{"router_cosine_scale": 14.0, "max_seq_len": 512, "max_steps": 8222}
Below are experts of layer 5 (counted from 0) of a mixture-of-experts language model. Rows are named router (the router's row for the expert), down (a neuron's output weights, with its number) and show model dimensions 120-159. Each number is 500 + 50 x the weight over its row's rms, rounded and kept within 0 to 999. Numbers have three digits each.
After each expert's rows: "comes before" lists some tokens at least twice as common just after its tokens as in all text. This comes from a sample of Wikipedia text that the model never trained on. Tokens count by the router's weight.

# expert 13
router:403568470611470386510487516559526535463530497436536603486501513556503546563535561513474573556576526526536515510489467499
down0:505469457567597548510510443480561517500560527550545410487532491429433540484626448504453558460515564484427514493486489473
down1:447474567440487493559493480515595434480500424473512479479527445534504487418527407572474485485558549494435519496572577440
down2:555479497508523472510473536452498551475573425482509458372460548427417500551516579494493506527484516538434485480469566569
down3:463552533542469489555478497470498475555451553479505452481518451575567453488477468492558508440462513571505470457530527508
down4:502528497516553445499508543493508545426524434502530438474496461515583546452511499489462516505483464504495463463531463439
down5:512524482471516407578514526458463443498463453556524477491534544439384340528471463522489438516463440465519429457498506522
down6:450469538518544520560483562525587500479473439404480456541491523470511517525487530538501475586478441445471465571571470493
down7:477472448512508461578503477480510498562491486603538511475523475437380514529511508541544434494421506427542475501521521443
down8:458462531523462507425488493531507476496480471440471533546438489408480406508513527499500523502437484470481453502522527560
down9:466477486460510496419467481534445562512488457581491532482487572482424442502501431482525471530523471525527517491528541402
down10:493516526503593390485481458472533535428410487542439551542521433523734469548506532510456468451522522510508428497462583470
down11:460526587495474447423435532477539571581491518604487490545482424465557592545498493502506511600539453567415477470565591527
down12:487487487520500435460574517619422513530465499426531431568468502430493467585438481550440501528468482429538510484434473457
down13:471519454492422471517476412528467422518584565622486497523404574504501514486543531474503467490451445548477551465485481468
down14:422585471650518454482470486513529443557471551567545503436450459444461505408526480478459448372532462459547564398440455413
down15:480480542560504539491416519550508449506484413510445533528487505516487500430448484500534494510502566500480456487570535536
down16:475544567527469541444463538541490483500484419483481498491487521435537477480572451472506473581494444457561472457527509605
comes before: "0", "9", "8", " |", "5", "7"

# expert 30
router:531470517540491521478502510528541590490417487519484570620483474482430455530490576557479533525429520441475519443556523420
down0:478562520495511440439496560450413547515476401435441511444507513503528437569513575509506514483529497463479459503474470547
down1:403502555577383448475524459483514444560440573561585430426450596537566457514504416511514440473492506588561465523592455524
down2:481524554487489528566450517449498539525537455509481473570523493547458524560564463460551553508499486579544487474524532453
down3:492519460435479469460443552487552510519464467513499436430509515514519409543481476561521485626502505424566464576552538432
down4:529481466441573455468554526476452452522586523504523347404436473512591493470477517579505550547492495459561477551526513406
down5:493479448538559450488574513446599526462565468497421571465496478449437496465517462476402506526467524590475557477469586440
down6:448531464521555515510568454548489536425497505546539533505431451540497472403459550450427509531513528472409486529537552510
down7:520518514520534509540502479478507487541496497464491542573413571526483431455443487500545582527452404402491434483533474506
down8:504455428602537511518522495525537486563373592583571492505505396447483501396443540526536453574484541474536565506449532510
down9:445540555529494499581520472521444477568570484542461400559505537517535509512466479467507484458523490519537508541508426477
down10:458459496485390497397471478508419476480432454492515510504498602517589530534465497470564495468446568572539515464579444507
down11:452453521525496515551556541499494516543397547507569508513529503510520550488465555504549462469448533439557517510452504418
down12:457458519601469527474518413427444465445638458466518409476552402511538514517469498520536379519543461483531523489361511519
down13:473518423541553463493488442486546511449405525594588529359485508479573403478455459447476435428541528590402480520457492495
down14:567423501558545452474514476457486475439537434488402517537490565427422551526528497498557628439490482451468441556533565455
down15:474514453460574478530498539545456487432462499527552548492518411470527334425455494483510497468532507513519453412518414430
down16:548548522557424508383534554468399566380497451585493511480508488556480472553356550455601488418519509533457458516474530463
comes before: " ", "\n", " —", " \"", " W", " +"

# expert 4
router:591525476434535524433531484461467445496467532515527492441595514483493475484470476441537495464552521555510543540485495454
down0:561583559488442441573505493514538458517556444408478499547491435412384431532554598429438493602538460513502533407520392491
down1:503476421522572433465565501464505550431509424506565536478475410512427469456503532460458545528449493493442480450423448513
down2:505548497522588450553486610506641564536525461437483603498455505393532516492481506539483461460493531494418513571496448511
down3:444487570538487463594562533507453477508563432436435424552537433595556621469470474468456477543543459496482453514457440453
down4:526521553566434494511543523456494499499456495566513515553551498458501463417486461551500477419436466477552500575476513506
down5:456516488506470471463433533496478451491526479548490591500584488490554478519362532542583559538478482481547509557505555475
down6:516595499546500498465496437530528497410447424403476527492538478587591438537524403476514415491491516480565494483513581401
down7:463474526466515502484608466522481502430548527499455489606515544535449509503633562514480486460474455485559555465528612477
down8:522575417520515542545569496534543528421581485559504513487575483566516427435447443533601585451484543589566563467568596486
down9:501466512560530561498476437504511399553480499415512567535567417483486518616502400536486458495544540496510397477616352500
down10:480562451469411499509529518539489435475487477428530512462525458565507466515448452482493483464511430500529508521516445561
down11:449506539480538510497494512475462431450483557485606550491498491451435558558523478539471565529485522512521583522510441538
down12:465477489533555419472524543514560522444502520620475499459482542498396479518531489564524472524499516475404513500433570490
down13:509434515583528493545527489512509465464637506509525489486496500479622534508501516532514478430479546440469592525518511510
down14:522489454487461500549485536548521496519573407515550506528512427455459503472570427432451507530468503386447539513584401510
down15:516488513443531418449495484534480481462548530619495652492447475503562517424404526468459492578464516524530490581434487506
down16:529501541543582485440435527510502596575501474534550425435479542409536555556542492476482560544517483469472435543539506381
comes before: " ", ":", " Total", " L", " No", " Party"

# expert 22
router:449519498452409572450429537444507517530462533573478534575412485479530477558579486537550569528520540447538510546496463521
down0:541448469499514556479498476509538516511484452587512500500467486512440365509513605474525585514522606484547473509424473529
down1:392554535412509506518566454484497508484475538445561514505527537490465537500475505504497568529526532532505503499536451569
down2:472509480539476365449503485496562470516450496536481406541488588627421501506463508565492432531481507586537496560545464549
down3:476466485417501435589436568444491494513522540506448600464561534487565590553483475521352488436483467515491545531562548530
down4:440590535453541466487539491497534498454542554576451429566493410543587517423459557578510506546511478460558568513514536507
down5:377491532439496538528479572511553493546550526521535421486515466462489531492536466458510592553471492539518540445517460523
down6:500496524515489521461537523495517553524405580416495435606526560556447478584602433520444568456462500470513557501498484463
down7:455564563570443456568425556444542533564557491458447557537421478458467509473545479522444507582580474491462459523426444520
down8:471453485518446528490503522473421488528554517545547589562522537650535519522465451618526532540348526499577576478487510488
down9:480528444528530525481597455535457582514562427524536479544552511510506513555582522505481503572471507524485499517417429494
down10:381499544517405573451458478524522480439427537570468472540445514546446408445488572489418452449489431413487495538489513497
down11:342562409510528519509542512494496501575472436431569519537529502458503559499534442499441474494479501472489519521569491557
down12:435551508519460577560393501474469449452502478568478502499459465451569561476538456467409540553571489533430441528573515561
down13:622467559546445524448516430497547450473519478465472504497468456525517624426526472472507517446409545496511542508537393527
down14:456488459601544526473568492583502550524479472504488465505512530609552344461445491375503549485483428597480435499506519485
down15:487542572598564485530459452474523478483481449578457475521458557533438385577500571518513548532490515491531470524521422491
down16:511543468494552487505490484499557551482467584497533422462413509447455432489527390464556513485513533469496485568607516381
comes before: " and", " the", " which", " but", " he", " a"

# expert 17
router:408467575491510463515559473502470554510570532460557578475506537422575393510581460485495510491439487504497410446341470505
down0:519509501449484426460478470458555484435440470569455466502440429494487471412471597531475498433480460521538461431446575514
down1:455490565420407419552440492553465522547452472479441493457542590438418556621484588494421508478552469526487548524508517560
down2:507492469531525485502517444530392531415526490622588572531503533417495534546487532486400478452490514462485530536412456463
down3:495535428602483555515532477537562530455457540611433561497455440392430564502445518535517493512451485586511376495604468455
down4:493457494412548440499511443487414513549503493505497397427539469450565571494585393480448459463496514454428494578478488486
down5:505567485533558552521527476466435513478587515488448537431514534495518547520437476540465542507472525548466570522504462518
down6:585511482493484426502491481565487444467548577487578528470483507418581505480480393480489580411504485587536617551563380486
down7:519468474513487452504501440470540453548520499415468514576467505528357403496501407500572584371468498419420496385608444541
down8:478545409456490527461485502504531486517387599452516335587498586500490547493446451442541490552510424431525537500442506449
down9:514528520576488495488430516516517506473478480399479524460533538515500633564590484535599456521480526460458479507575555506
down10:518514516427513572549464483431473583595509440466461523504512504334433462560435467496506523504559462548411405455547411480
down11:558527480481553513441482528521508531470525497490484576509508413570451510506536547507476430513467456400348466543509568522
down12:525438502528404515541514439470391489434495491508489528463457487463555564439510510510517479457570518522498427604407470466
down13:482466546488541511571507450520464472427514508495476539494539498535508508527501523520501519567497455508468500518430494508
down14:435486539481507389542488436496447519492497479413553487544533536555468441522468571505441536467492464536524446451359435550
down15:531557496556479506532523522488546442545426527367582483562470417463444462544413482525521510570474510467476480588481493559
down16:498483595485420537537509523531502560466547498439460460505484584577541435625567437434502522503498504479582502623601485514
comes before: " the", " ", " a", " be", " his", " an"

# expert 28
router:490490458405475617438501471496464518543411492510493477544419642487438469464469484608616514508568578494563507462463398488
down0:531505527744446501477562505474448536555403448529549541519491585423525432622511517570537418398551482471489437477497604539
down1:447478486385475478379458551492582400482522483564510485472408527470480504583421531458540431539511495555569612494434562495
down2:568472508467464500457497457492546499545448403646482401549485597496420442536500536506467588529574528518492465587516557523
down3:501460515455515457533476529521454475530482459515562478472498433495352424418603482530550444507548453555532466511493480407
down4:459394465467529608422551481483494537440508513435533580563461562434430502476490491447566413596576463501471544457491462517
down5:509482451529503459527516512529475464483494554500568512475472466447507567536471561557561485425507507539458564499478488413
down6:461584479401554493505472567500589509580576547507482499456563509470570590469499461564513542534491504473474593559518527486
down7:461405444571519504539508468515616468567473416529512465570555542535337398529392526555416492493470433542469470465473607466
down8:505482403513484512519449526505539555536467549562552444484456467569516487477450527480533474469558543482479550500448563556
down9:539469552468428480491513528546550521487541398480502462518515493426471512549470381510470514446480492448524383450543496541
down10:529496498541475567471492467537401496479516460403538520469539487550576553516464484482535458442529515498514486463422506510
down11:504472449518459557573556519430537584500505477578470502484574462437507491551550451514430437488487437500468507505523499481
down12:456581489577476409474580478478439517593567437513547417509482506494612646520521582402500470482519395466540551516462514415
down13:529344409498513428510474538492477476392506565464631496429483452493585506524436513408553461460475513496537486446512516426
down14:456447543512519528464510480415508439551429496415491391530499617431513452547500516452470531493483491492509556451471488481
down15:515485482422419573517476545462511542548515500436539495600559555507395508624573431460558540394520515553462534582539466625
down16:560420536552508516498491531539490479553613512619596538447458498468546581479554523553508560522439522462571515545566434514
comes before: "\n", " The", " He", " In", " It", "9"

# expert 18
router:497434458570499568498432598573584456513483595500467521573534596423411532522520532491533600480465482444567436502475529494
down0:474537555517453531402470512470522518481409461430479423453481512476493513607593529504501542528483501594472527449554547557
down1:466483579584510506547503458424493532524388449485446446514537563475473454572484529524487461513504487538536357419528473482
down2:510517400491546495498508505509458430569564526548583499485436461523556459545526562545544485530512523532520493458403435462
down3:546474480489506488540547478546569530487418538444477441570516568478393446531448546488457454469479540546465389509488527517
down4:505531552484529526568505512457575501562389566538533467534503515638508472527441586450631462537540577518443567540533456456
down5:454534542603416507479539516442512533488593534474410605523472481544506527438596557505529506514537506435476416462494437570
down6:410446517438497557411467536517410538500472520405504560542562509623590540531430466525436523579492549521409569470536530511
down7:480500432510425509465484441533499510482558556598480535419528422461567465508436506548561521517508496636415489577418520496
down8:459507558441483524464556535535513531634434422471441399480489536432482483571603484518454468430510493486466511468520499555
down9:527478562374471546535363548494522453545339525549520462517475537505532495546403473511448494490486516548484603579514454486
down10:557502538401508416423464496493382519472420485490537550457469514512503523514487577449465527502553494512540392567447439472
down11:467476502436487484557528470561609492485522552451476528585475618552505491450438583536396564498540539401498474525463504531
down12:529491528438444529521491515440561461487494465533502484437524496632436427569508439504499475452489494535453477540515395626
down13:486577467516443577496442479466460463479553528568456505605502456531587525432425561482583438600483483599498504469411570408
down14:536487499585623466528527507540456530552513542472458486545488495439471590545601458418513503573513463540495454449516491442
down15:563528510508406413550567515461497559504425450500431497435515518563451436506486458481464461393453456414508516525515550508
down16:488527516664555387510542452532538506472562522443579517476493443517608583446509462508489546446432459541466564527445551510
comes before: "|", "-", "\n", "==", "The", "==="

# expert 2
router:457492526515496530546438504517493471459497435561512542555537503489530507521462532424456505536526561474461401565514578540
down0:415507435480475557456543529406430440393479470506457444566573455486423485445421510517482542517492505491581471453504407390
down1:477512486559503475448453545527544521505469448556446447608474513514442554582598553492432480464450495568409420455486499459
down2:563495494289526502493514528470523400539567484501481423495566540418407460536495480465502525437491503444526522502513562471
down3:490435496535524459510508471495540477573495433424524491519458463464589488444487491439450491566450464436480472364561439411
down4:433568455407487542524456466503531469485524532485469546402471520556530583365518529420515527493444439484545518436446503612
down5:532514508530448432539540490575425518496584508473514526500505491607651477458508553419472509582477463483498488467505482524
down6:475517484488500569501527520472415582535566534559491411466508588558554555431564554520449506514469447583553513455410506533
down7:455463492332512501542475485578570512461493446432451504484508537402415447456539428551485541550537461439460519538464479495
down8:513439473619503469427484557539531467556419492571502490415495546485565428504458460533561513515560467422465422524489546635
down9:470454431509524438549473518483514488487587487552515558456474478485471516479439466494421491559474447475425600593524549500
down10:431516477396462457493521449503570517545417408492534511536519422526505456446484534527533443495481402459397514434444500508
down11:425508463569418520465564457502466485501537476381547402495483546480548592492559524466525447605506473499467500515444451476
down12:559573384531526558512506505466492534498475473470471411458487610460481494475519432488452516494486495417516489485523567525
down13:541493500413435536556496493460570530548504475512590500494518562607537490435433512576506573452451534549483511550539390537
down14:372533566508518433482461531480519468550568446499495489479472511449381497555500550470567423517542543488440540419485471468
down15:468519471595517472508445510499489516542533486358564528431565499547635476590443522512467493448414524437471501605560518511
down16:535561411500465548451502451490517546569574445506517555497473552553503332571508414473471547557488476508502594469498450463
comes before: "0", ",", ".", "9", "8", "7"

# expert 26
router:462517545524507597496425542491409499544567497474541553492483495565555409499458509525511496584435486536563588465457436560
down0:467505500499430526472532441516577500516530463501479499561433558504422552518518487515467491437486482472518516495491550345
down1:487430526426572510511451507554508552446409621465465421593509526397520504539589416405521437451479470492520587482519531521
down2:570486512481431452502548512494522500461465525461386563543577429569516506465479396492496593413533463455449566450594454542
down3:464546538499451520555549469531512523500479469450576531534467642456490441506487407498524411543509495425458507516502524508
down4:468459488488487589534485567498486486460540442541568526562515515570396530587373541440473436550486498447561604548549543483
down5:503479543556481478379463469494449476621459592616409508467555574499483584547539500532357504525525473496517473563504445548
down6:475515504450404591485482541578511498506470528391518524485476629603530483477573533473559545509531586459483564526569529594
down7:539541510451495454510559478539545539510509512600574492465551441602412574472545572522517528522497554435496517542441555470
down8:435573448555479508500540525528499485528487580434550457480559496444673580543516478507563453543452529458438442491486505515
down9:562579536307561510441494482482498608580613536467392496513478446572398479444572479480516528545514481526562418505447554510
down10:425538530357466482477455532470498535399458534505555603425491649550552435419474566590524519551492525485479512523439507528
down11:465457439505562501524532561546561506454545443538477468559528497430490453476538572505522527562501550490391577578403534557
down12:487539545443626482476421460512510482488539466514389517582449493503483474581449486531440477573521534450490476471488517514
down13:563390429572453531454520501465548417418535510547535546461476506348431575538561454476507491477480495531586536537615494416
down14:491554537631504485497402480511467467573468502538511576526536556617453585527465525526552539460480533534503513595498462533
down15:492572474522544512497584486509542477508579604502480515502511360451513479492493536541628426456484504450448481483522561419
down16:495477478522503422472488481581431517455498502432512421501469518394444571523480512553497494526469565467514402548538507449
comes before: " |", "0", ".", "′", "″", ")"

# expert 8
router:496456468468438548502537651489542458483532441520460459455579456541453578474580500531575495581552555485499449440536583464
down0:563495459545508469483451469463426514557594536477453503427465451467574453546516513509509505476447582484470567396594527491
down1:538527514629593575514498464506474501458343493600524479485516516427494542552520430457445461421449497567511504505483517474
down2:548464614514486590582456444458457490471601514372499497501472445562574444420548444445452591503490488419497469559563430435
down3:470496467568516456571478493530594517474455542561496602451503474447551400487471562550539429458529579479505441543481522524
down4:496404508460488586536555426533597557468489478546533497588527481500520614444425581555516500446490448528519548434438555465
down5:420509553513538483544406451492526509489480524584512469476490474488529558558485441396508585511439476479504555537495467483
down6:470510588454494368492429475528406518536502529469546507424487574477544484429502429541531525566487504447476474430440419462
down7:493522525590586523507537576466509449630443520600475442535542513392581426462441474577571484505518534466577474458510463534
down8:541517539546476517524521592442501521484491421511441467501469465451494471502427511448450436539610520530433484450446467505
down9:426521450419510442524460501620532518506469512421590535501474483513587602517524693503471554478526484410530423493465470530
down10:437504554523558508464530478442490589433544528460646458477526469514585564560531630444536521504502605579469505469464567508
down11:552493493447496528550435515566418484543474450505477454505452556385492439505515515548481533457543477463492531488402551522
down12:558495460531463534524548565461571464578436532444476489608522509624421527492542455528488435533478510472415414583478438540
down13:513521451407507565502463498460516484439459453630536531551447590549478373545475478508542535601525544461474574538574545500
down14:472437512544577454496563482432436537499462566403420460526592480602397317435543392503558565444552434483519572463402431430
down15:555496451443459596443452514493502463565552524475457454527558475503485483523476535551520480503523501553548479502547490525
down16:427479502595507453398555521575602491474478427602486406500465537390446488510441421582505477416519488538441443505404462425
comes before: " of", ",", ".", "'", " and", " in"

# expert 3
router:524536526514455468484470552486419488587450484598540554506507508481513592502495488428462506472528532420486538609524540537
down0:495550477503559491418502445525508601520541510509504489561473470566561475487499485503535464558486437522513480485482515424
down1:546497503421511463462536449499485528554459533522360432474515643508463370535511587466553507505533498474514542539411507514
down2:496484484504520434463485476485495451529542434530499372577449442548528522474534463514541583538408421502413560476544486532
down3:487439477538466395605509559472563452562457528512503515429513468576501439557550498479395456472548532531468512533586510480
down4:525490488495505544567516496468475450473475482420558542511435451403498454572558551410496459467467483533551451496455554499
down5:553472542598532488534502534510496490533543493541480546454470514483428373529506501417505509517519514444532521454506554486
down6:525503570508520431517568479488490467490478573442581518460464496477520480419492567455546525497517519508478522451417438556
down7:450489600565486502544482501447383559495446441404507499472540490425489510577536462429487495477506487451471515522519545456
down8:511525469531535522557492532488619482563463488546458545500464522507510386556637481568429515535535513454417420492528426539
down9:551532461490538462492504490488590601527487526460498508544531462405490389525508469551444485564493470464495465544492462527
down10:448516495504497541512592475512514525537500451389442469467546555575448530473566454544443406555407466488540533449482525562
down11:516632524474500490537562482486426497450525408457459466516419424457611568450566490484453490484451438438466528515519590492
down12:591529403534522615560423468522425506407484510413460433628516389537555426572505462515396493439541489539463483518498522541
down13:469462446468573630477538502490465516471529515508499443539518474418463468502476551501495587493437545442409428541460484538
down14:546532562503449550538495531490562511517544544449473504517474390593433478443547480518488500563546537424414525488589382556
down15:491558463461505447432548515539463488459489564545551512469403544583575393466430571430516497475544498475497499408443518497
down16:406434467452548523553576500464521509497511502441549452514543536525457542410540513526458528582478508519414475455454455436
comes before: "s", " the", " a", " he", " was", " it"

# expert 25
router:554551497498507507501432558423481491472472445647515468460429447528493562528436534451567500479518504501508545508427359585
down0:548593464480479494548512499437434539469572572556489484463501494502394518381495490449483527442498499481522530467451480564
down1:529530526522503538537514499490452490541385575464569648419465522536527584521520400470546538388459445586584493538516502617
down2:450540449660502495488546480522452540595558490492503463493533505480475450469485444498539414491464525479497488417599522440
down3:437553536623580504436485502501550532545506506442459518564540420557614546526494457527532491544514442466479458492580573407
down4:423453533465529549477494474547537514447510475554556534475541505485454495581458464496494493541464494574494546537590524482
down5:485549502395544494509493514506397479596513579552422624489454460469473559594514549415522538490545479509491498501548464549
down6:438573497566457431507461481475434537510583368390536496533476513476420561523614441428410423435517445539453471563534489485
down7:481502522520396385575521486476382514552512574433527482468489532451509490541586546471378500469475470500547529536570516512
down8:540437533498481557555512472531531434517441445554514484529493573498450500461452582539438499526476490479582469441498430563
down9:566430517521539490493542485501577476488504490501477521410531515362462610506453447525557495507464528507466490474439516541
down10:498474478462490585535473506477502445412571441557476672476496429407590511435362543451530527526517501621522493575493424510
down11:482479484352564474473541481497516542506447454476468420574515464455495645433560512505551570501530481522442502505469449450
down12:480531518481510541491585515557559501586510528567575496608475528511533537540548491570463491604458507409450543540389518560
down13:526429454397470554480483522461490481539508520484532578493409454419469578464523516519563510496481461488469511458437573505
down14:409440510587578558540443540483410459528569467583489604576577461432580467448496555451509515471471536457502487437406433490
down15:409556525489482527462488504525509571470542518395521570521530416599546446563574502543475506544482563457439438415458491465
down16:548440513520469457430504496491479450484479438567428532509491484445488393574409492449471430497500535451529451525517597473
comes before: " the", " to", " by", " in", " a", " on"

# expert 27
router:414506529549385465566421485495461507511511533452496520407527558510513520455522437498470457546556583517553557550510423478
down0:484416544470466517518487530464511490440480447524445491467505460399424513563567397386451458451543548524498542437519539549
down1:477529561450393538454522501464545515562460456508570456520451542574541529496457549488473458493481514517492437483525485540
down2:559530496417430456393546430543510464454498455490504429515455489459566450472518469510511407470469506395541508532573435553
down3:489540558586528509485537607470532548518586535444515503522465538488510409476489526568602477524543521518492456482541503508
down4:484432490420504482529525455529502500481508575593617565435516422517495450467513506452510499465507514469551511436513565494
down5:527565500527596457499425501521552373499516530506455570523534525608566498566512539449497407509448417548469496548502578488
down6:432480538592565499414452531525455525449409425430534471419544453463567520505567497454478627395476529577546582563463580522
down7:410565535523468473524513519543521534424486624510506555501493526502559460490577520479499582399518590579454471446454511532
down8:580458460492484425454540428492569506472440520510534487435540447525541487496326469478536510537488496545540523615500608590
down9:473538439562487483545511442489511467535572410547551332515471507508449490495517443536496394437517480594462563547529533562
down10:567586477693515517503499475470466539527583523476517585570481541493452538454490488544522577566414517540479555537488627529
down11:478524457446467425440515534493441529389411630552545577543533484453611382514363514570524602511487491498460489458491455579
down12:468446478548537611493504505550528504544480508540560522424500468522490447442564499523486445466548539496481522497597460529
down13:491569513373468475461472520489483484503600473442531475528514497565598492570441499441593468493447396480369558554569504483
down14:469502471484515477521530502551484512494535493604604643511583534462606526453482605491514465454438531525436530496442481498
down15:441500451493568582507434563484526409532609481570491521562409565508500482517434450488587531525502463590531467445578482502
down16:481575435579509499516501472475464454494469456460558517461509478519489510559552508521534436394571544485527492511488470467
comes before: "0", "1", " |", "2", "9", "8"

# expert 20
router:494523580483528475493510436549481517544537533508542503508568516520509522521470511438551545488476497575494496563502534471
down0:539564550533481543538484545528511542524458477491562374527472470609478503433500509535541580559406471522527502548457483532
down1:479492488539564530475471515533478461421682426536514461491486408378582408487504419464597546464496484488527539494494556439
down2:428481484468462499525455567467523509520465477538529506475510517605600514483485633540591509519466473435509492474530487526
down3:469513499561572484462537543449470524460477508375552490498458468456516615450578470537488547509534437479535552519535560476
down4:484587470497474543445513458469540630463399482408550501470489524314437531572485569475486492488489508468525574573515505448
down5:540416492541480543474576440477469486566549462404418368436508517554548524509524475584550546504524491490567510507466555493
down6:509515465463503496533498425545537512546380476511459413498614379498489613493440486549496503549478533587571551535478490525
down7:463473500555519522516494523465468445586544482388524612480524534453483549597552364526503571432473422494475515485518377490
down8:516513543482486543525546452486557455537544522548425535469562529540556435453456464493465554521562580524539534535513503520
down9:446442497486473446463530442454502545551527531445467427448469514435526510532606516521531459558463509543443522521482437604
down10:440434524482536547516497502451549513567469498538522451435492594471387533509394556515489494438509426407481376554499533586
down11:495613453508573466510541508466471499437540465446554483492416490586602521434523598460451526524417457491457515488495530528
down12:495455455416480551450494461438593541490462529567495410544545520502540503545374508470505493379490507535487349540488614422
down13:478387429512492490405551514568520497479501405474464511511527479361427567444590488507459468440536457518481529504467493524
down14:623469496511508473531495525503491568581566506571534470502510406351597442452514409458519495556483512503503451420444547516
down15:443515459455496495541471503531496574568501445459374516459538517537524515498558482440432438544610534541501417518527486553
down16:500488582559489543570505480553528520475452504447357431518507497484440429526473481507471500439453505528574470458411518531
comes before: " |", " (", ":", "i", "a", "an"

# expert 0
router:498546542529405465484552461537441445531499485495523507485437533564569473528558508514540488590516481573486582483543450485
down0:611528479424500477498482477449431501521525508495498521548509516468532420505535585441528461557484517505482498600475440558
down1:505441545451536456456466470454510464543520527450413391532543543475444478577526358581533477462460481582477592539499458502
down2:498505504532474557533481499520498473465489474482541523453452576496482417552497590538443490576474521530496504524562585465
down3:502470515636499510461395441453484414548418577581580499523465566506620556441422450470462536548526449482572507479472523535
down4:573558490549558504578543491480472488458532458497503550480511425460529478493571474460426537376539490586441459436525500582
down5:544533518516560514433449569527478536491476460528484577450496435596431511580489392474473406640522463449568457532560463512
down6:555441515540513503543506495492485539440443456536539569451420589510637405548420515494550459511492482427475462464580459444
down7:489467499423524447392482443524489483514407517573449528538508528554489470460486618531472458540501446459518467484474512465
down8:503506580576539465518470451580508509548494551538465473594585541497495466466523442536441493442494476515565434527558413490
down9:514543451467471505495458488530490573556603488590526472501510452648563521367383445543571443535503494514529586432477527487
down10:578541513462493547536564522470482475567574465531457496549532538548568372500512513529579519538539484465546589457567552472
down11:434559477455532465601491546441461505524394491467481518503442519470459515469555460445443554484563515450490534481503474485
down12:541461484543498543580520484506464435408422572560504502539483463567476493538529477474522518451451469502587596487437557480
down13:506494465444544446557514500512519476502501582495541516515527366492490628496515505418458480555481455439368580494488541407
down14:546572510552508486466426497514459435532436510401464423548481611434621518534504479498412570493494425632487434575479487595
down15:476419461588559470472472509512339449511539550435489506591475550555463471560479493470519473506491462563546508513414434507
down16:483548517554551532510552539507505578566468434564442560487483526522382523397443536535523607646505460447523461514506557546
comes before: " |", "0", " ", ";", "–", "5"

# expert 5
router:540561414471444531496378449420449534545577502563463429452499424514492575560487541511489455572606519496525506433526489495
down0:507558425599483486552486479471460547433527484556516440510510524457509463460481432615460519484486533541528498507470509468
down1:583567475532499568470504497513490486461558502500527441515480551591526482436491457442490531557509442456458537472529513446
down2:509493402551504577615501495524548468467547465449478560565436459453473552507442392505482544529446465444548551512584464519
down3:466495413482464445529459466552525502504499474587496538420533476395552588454509426469451495499531500453440537483498500494
down4:460519472558625547502545453509435481479406498435502614426549437534373614445527476473528459575518510386464539539507485488
down5:487486519600417488468469455478461489583453630437442426474461480592437569530548444513551453509484468468620470488419551494
down6:517436431520451543440511476499439511588393500410482477565469529412422515430512499519477539521504475517517458477584464529
down7:441501488467366504491552570507479501548474508578496487523443515403490617515545454537513493543424508528522487454561468442
down8:492596511487516455593526496512582559443478515408542481469526434480624449463495459472471461483541523469573533546537598576
down9:444532509530534583525465511517523459542529557434481440505500527508412593449487492532494507409460518535490453478555457465
down10:417512483465477498511503555556530560502423544545531516563487396477465398548532512512527503467499483515432511516555440474
down11:511463531520513536425513525462411558463432517464518568437500420549527392482451428531572493541572514537512394517477491443
down12:489502433542468540418492495465465531451554485456468457512538494537516445515555482498576473618517590392463582472486418539
down13:370554500406484517528492512494508539485573580407514469600504486485480498565518530436544464595500448579562535464436519525
down14:481554517556493551496525492501492482583386587461482592477481559520481493515464532485610574575484560469522455516425419519
down15:536484565587575531524483502426496468445489469493513510534487490485510418485524537510526572469492470480416481501639480454
down16:525508488419421518432554534447456449510518438541526551504572385536576511431532493507589530454511486613434465516512488488
comes before: " of", ",", ".", " and", " in", " to"